{"router_score": "sigmoid", "norm_eps": 1e-06, "seq_len": 1024, "dataset": "wikipedia_en"}
Below are experts of layer 3 (counted from 0) of a mixture-of-experts language model. Rows are named router (the router's row for the expert), up (a neuron's input weights, with its number), down (a neuron's output weights, with its number) and show model dimensions 0-127. Each number is 128 + 24 x the weight over its row's rms, rounded and kept within 0 to 255.
Before each expert's rows: "comes after" lists some tokens at least twice as common just before its tokens as in all text; "comes before" lists some tokens at least twice as common just after its tokens as in all text. This comes from a sample of Wikipedia text that the model never trained on. Tokens count by the router's weight.

# expert 2
comes after: " |", "|", " a", ";", ":", " his"
comes before: "20", "19", "1", "2", "0", "3"
router [138 119 164 172 120 118 145  80 128 120 125 113  99  87  77 160 127 161 106  90 148  97 126 137 122 145 147 110 179 141 162 136 113  82 106 106 115 124 124 121 123 131 109 107 124 150 132 104 114 136 127 140  98 168 112 131 145 100 161 128  85 121 126 127 130 147  95 154 150  95 103 114 172 125 149 137  77  81 188 139 115 122 119 181  95 120 127 107 114 118 143 144 108 113 132 134 110 136 113  84 129 135  98 129 158 123 125 150 155 100 107 103 137 158 150 148  98 135 139 130 124 140 161 146  66 131 147  99]
up37 [124 112 112 138 100  77 122 131  93 117 167 175 110 122 120 119 102 120 108 147 174 107 126 117 103 116 103 171 150 178 168 124 123 109 122 138 143 148 129 142 148 182 107 104  96 113 127 184  88 149 156 143  99 132 132 133 134 107 115 127 129 125 140 115 163 102  85 107 111 134  97 126 143 136 126 165 143 164 115 102 199 142 129 166 131 184 151 100 128 121  78 113 114 103 117 114 175 133 135 132 124 142 113  97 103 132 149  93 152 150 169 131 135 157 153 146 135 147 127 126 135 145 140 137 107 148 135 112]
down37 [115 107 104 139 115 140 117 157 114 131 108 150 122 113 104  87 129 163 135 136 126 151 104 126 133 164 137 131  90 114  80 103 146  87 171 148 158 135 149 138 118 169 183 167 151 129 107 125 140 104 138 183 106 150 120 178 159 124  93 110  86 174 138  98 162 105  61 110 129 144 159 142 136 159 103 146 110 126 107 124 127 144 145 116  92 160 130 121 123 135 119 113 137 185  80 105 138 138 115 112 126 127 120 156 150 124 153 109 122 144 129 113 103 131 141  95 158 100 132 146 138 111 111 171 125  98 127 112]
up38 [120 147 169  98 115 160 161 118 101 162  92 132 104 144 135 117  84 133 139 111 158 129 137 139 109 125 157 144 168 105  93 157 117 111 125 108 140 137  80 137 118 116 113 129  91 106 103 132 134 120 145 144 140 150 132 145 151 183 147 141 118 146 120 148 145 104 112 103 122  67 123 157 175 107 139 113 115  91 118 156 126 129 136 109 102 123 138 190  87  95 160 132 141 129  97 135 140 107 174 121 170 127 136 145  95 152 100 140 184 120 123 139 105 161 139 124 103 109 135 116 102 155 125  88  97 106 137 172]
down38 [123 118 112 163 147 153 167 136 120 115 123 165 116 112 126 123 138  97 113  69 177 113 137 105 124  98 142 138 134 104 147 108 127 133 139 111 104 120 137 163 112 130 163  99 131  64 132 139 135 117 174  99 175 153 154 101 158 167 107  65  94 120 138 154 138 117 127 138  84 132 113 123 107 132 133 128  86 119 128 164 131 111 168 148  97 128 153 163 107  82  87 125 122 132 144  99 128 148 149 153 182 128 146 151 143  97 161 112 105 144 144 154 106 122 125 118 137 107 119 113 121 108 113 102  91 105 128 161]
up39 [138 131 113 158 166 162 106 113 140 106 116  85 134 116 115 137 155 151 175  92 177 121 155 142 124 116 111 132 116 120 146 113 111  87 154 102 143 121 110 126 154 110 174 119 107 102 140 116 138 121 177 140 124 148 136 128 126 103 100 118 111 161 145 146 124  95  78 147 121 146 121 108 115 175 168 165 146 107 157 136 112 137 136 139 159 172 174 125 109 114 138 151 112  91 108 127 115 121 145 139 149 128 133 135  57  75 119 140 126 131  92  96 100 119 143 172 155 143 171 107 112 110 143  92 141 114 137 148]
down39 [145 131 127  95 129 145 142 103 160 119 117 158 121 129 145 115 134 102 108 130 174 152 124 141 120 171 149  92  89  87 133 103 149 156 158 127 121 155 122 164 175  92 148 150 131 219 147 141  83 127 164 131 149 155 123 105 132 112 150 139 127 155 124 127 175  82 162 107 126 132 132 135  94 133 143 109 131 162 103  92 131 106 115 121 135 106 155 120 117 114 172 144 110 103 130 122 113 181 122 118 122  94 107 114 116 130 150 144 141 130 103 143  87 140 123 132 133 116 126 113 149 157 166 150 102 182 111 112]

# expert 7
comes after: " |\n", "0", "1", ")", "2", "%"
comes before: " ", "|", "-", " \"", " —", " Total"
router [114 108 145 149 100 117 194 134 192 136 140 110 123 105 153 145 129 105 108  90 118 100  80 128  90 144 144 109 155 123 170  92 105  89  74 131 138 112 146 149 143 121 123 113 116 170 118 144 115  96 126 128 139 168 138 140 118 116 134 145 121 103 133 152 124 117 105 133 180 126 118 105 191 105 178 131 155  91 131 152  86 132 111 144 126 107 108 121 140 140 126 111 141 122 114  99 176 115 125 133 100 136 141 130 148 133  90 123 163  86  81 125 132 119  96 133 111 118 115 158 111 106 169 125  99 118 119 137]
up145 [107 147 138 138 108 131 133 114 102  98 164 101 113 124 106 145 121 170 112 103 104 151  95 132 153 166 131 149 125 120 134  84 169 113 136 141  80 124  89 148 114 124 165 111 167 151 156 155 115 105 165 132 115 137 103 112 132  98 143 157 114 146 103  94 143 110  97 131  87 127  88 140  90 164 148 140 170 197 142 114 160 128 134 108 148 125 129 125 168 102  93 138  99 130  91 124 146  99 105  77 119 107 135 121 139 126  84 138 117 140 123 118 114 150 107 102 110  79 110 115 101 140 146 138 138 116 127  87]
down145 [105  97 132 135 132 187 127 156 169 101 134 129 134 146 157 113  83  92 120 125 117  92  85  99  99 187 135  94  86 113 124 146 112  83  93 115 106 114 134 106 148 109 166 155 110 134 151 169 101  94 106 156  80 118 128 140 104 172 122 138 121 118 120 126 122 126 113 127 103 118 121 124  99  97  85 163 107 133 147 151 163 139 162 147 122 116 124 111 105 111  93 109 129  80 134 114 129 118 162 136 167 146 154 122 156 132 119 131  83 134 123 128 162 125 105 117 153 132 131 133 138 131 108 118 101  82 118  93]
up146 [167 149 152 134 112 130 111 111 131 111 149 133 108 117  91 151 117 109 112 143 123 121 130 189  83 103 172 138 146 161  97 161 149 101 101 109 132 112 115 129 112  88 137 109 109 119 140 110  65 107 165 117 109 132 149 102 121 145  84 174 103  87 120 144 137 144 167 146  86 136 121  90 116 145 151 132 135 107 138 161 173 133 113 124 173 126 126  87 171 117 126 133 112 132 162 142 145 145  96 109  68 137 122 139 139 143 127 110 108 135 137 109 181 129  90 160 104 106 143 115 132 129 108 122 131  92 112 136]
down146 [126 139  93 143 107 111 152 112  94 150  94 122 101 121 152 114 115 140 104  90 117 139 138 112 130  91 117 175 110 119 189  88 127 161 139 111 118 102 140 124 125 129  85 131 170 120 138 126 111 144 131 116 144 120 138 121 172  76  97 158 121 122 111 149 134 107 111 135 160 118 119 137 118 111 131  87 149  75  95 153 105 158 184 135 122 133 150 143  90 139  96 120 142 162 110 108 121 177 128 115 167  93 111 144 134 149 113 169 107 170  97 162 114 113 149  98  94 105 143 104 131 137 140 138 171 144 113 106]
up147 [140 119  92 108 128 128 121 138 117 118 151 130  87 154 125 154 151 131 101 141  96 131 104  81 132 132  95 153 143 121 133 158 137 156  89 141 123 124 139 116 107 131 114 127 199  95 137 109 139 111  92 100 122 106 135 133 120 109 103 155 122 140 140 120 156  99 145 114  88 147 158  87 146 133 120 123  80 120 123 147 103  68 110 134 103 146 117 154 117 170 137 128 116 188 104 130 126 133 154 134 138 146 113  59 113 137 156 120 109  96  95 121 146 107  91 156 101 128 119 117  68  76 163 134 139 109 137 121]
down147 [142 110  76 123 122 139 124 114 143 152 111 165 131  97 109 117 155 120 138 115 162 160  60 128 208 122 155 156 148 133 109 101 137 147 126 137 127 120 143 175 113 115  90 126 167 140  81 113 102 110 120 120 102 170 145 135 136 168  99 131 120 152 131 167 119  95 167 148 112 156 141 151 125 158 110 121 135 132 120 132  75 177 128 138  80 164 126 106 128 119 132 187  94 134 143 155  99 129 124 153 116 142 138  92 131 105 122 148 118 134 130 118 131 130 145 126 138 173 152 162 140 147 137 110 132 139 121 134]

# expert 6
comes after: ".", " was", ",", " he", " it", " It"
comes before: " the", " a", " to", " be", " been", " not"
router [105  51 168 149 123 128 145  89 183 161 141 111  82 134 139 136  77 141 154 115 121 140 144 143  82 117 110 155 129 110 101 153 151  92 131 113 121 115 123 159 153 149 129  87 131 148 133 128 136 125 136 145  83 124 123 119 107 135 163 123 117 131 121 144 159 131  67 116 151 127 119 101 115 111 172  82 155 131 113 139 118 107 125 143 143 131  93 161 131 107 127 111 128 135  99 104 123 117 114 109 107 149  50 140 116 149  75 108 117 122 102 121 176 131 102 143 125 108 119 114 115 103 158 148 131 141 126 133]
up37 [105 152 130 131 111 120 115 120 138 164 133 136 109 157 112 146  93 120  96 138 158 138 114 119 116 114 131 121 142 125 131 124 132  85 117 131 103 134 109 143 100 148 105  89 102 154  59 170 107 114 151 147 132 131 101 115 135 167  83 158 131 122 124 124 126 107  66 109 114  76 114 139 104 149 129 132 152 139 118 162 160 187 145 185 149 165 166 138 120 126 145 171 123  83 146 141 145 145  98 121  99 171 134 127 110 153 127 122 110 145  93 142 109 162 110 172 117 144 138 140 152 159 146 126  86 152 129 132]
down37 [165 117 125 155 147 108 140 149 139 108 102 183 125 179 144  80 115 123 113 139 117 145 118 126 132 124 169 127 115  76 131  94 133 156 108 178 167 137  97 190 120 126 141 153 123 119 123 143 143  91 129 123 135 141 137 120 185 147 121 156 138  96 151 141 133  97 131 165 107 117 161 165 126 154 173 164 121 107 134 112 135 128 156 117  98 130 134 188 128  79  85 144 111 175 112 141 150 136 143 105 110 126 147 118 126 130 125 140 116 156 130 131 120 103 135 107 139 149 138 119 150  97 139 169  96 106 150  99]
up38 [123  76 101 132 143 142 158 119 155 159 136 144 137 107 110 139  86  85 120 146  96  92 134 123 150  92 144 122  95 124 138 118 129 149 120 126  94  83 119 139 148 114 134 118 145 130 136 198 136 132 146  99 108 145 117 142 164 166 175 133  99  84 101 157 129  77 108 106 138 115 113  73 133 116 148 166 126 141 165 129 121 133 141 121 125 104  93 176  94 115 150 146 127 126 120 170 133 137 137 105 107 131 102 132 105  88 125 106 108 140 128 109 135 140 123 158 155 104  70 119 144 174 136 148 119 118 151 156]
down38 [ 99 142 138  94 108 130 126 101  94 114 101  99 140 100 110 138 124 114 113 130 148 126 113 148 130 200 130 149 116 111 149 119  48 151 116 148 146 155 151 153  89 147 139 134 163 109 165 168 116 127 139 124 124 128 118 121 180 133 105 135 100 116 109 133 101 145 150 119 108 132 122 152 161 132 147 138  85 139 103 141 129 105 118  52 130 138 103 104 162 110 130 169 110 157 126  79 168 149 143 136  88  82 125 131 128 135 112 115  94 167 151  99 118 135  93 127 117 120 151 108 135 137 158 121 134 135 141 102]
up39 [142 139 110 153 128 161 177 132 126 116 126 143  87 167 146 112 118  88 130 163 207 110 150 115 138  86 104  91 157  95 139 158 128  93 142 103 147  87  77 117 139 102 144 137 136 125 110 121 115 112 132 147 114 120 104 146 154 139 145 127 156 142 124  63 151 105 105 135 146 145 125 126 121 105  86 138 144 147 171 108 118 185 130 105  85 137 132 122 114 156 114 132  97 168 117 130 115  94 152 136 149 123 122 127 115 115 115 114 173 107  92 117 146 127 118 153 103 142 160 152 134 150 166 101 132 124 152 122]
down39 [113 157 135 157  95 146  82 163 114 115 112 148 105  99 109 102 115  87 183 125 161 118 107 129 150 137 141  92 111 106  89 108  91 159 142 159 119 116 143 137 134 148 112 156  85 159 158 164 142 119 163 110 123 172 121 113 131 112 144 152 151  97  70 130 139 110 121 117  95 130 138  69  86 121 167 105 119 136 121 158 126 122 119  72  94 109 162 142 119 132 139 133 127 111 113 121 119 110 134 133 163  89  99 154 100 122 115  96 141 121 124 157 130 109 121 144 145 113  89  95 152 107 142 148 142 140  94 117]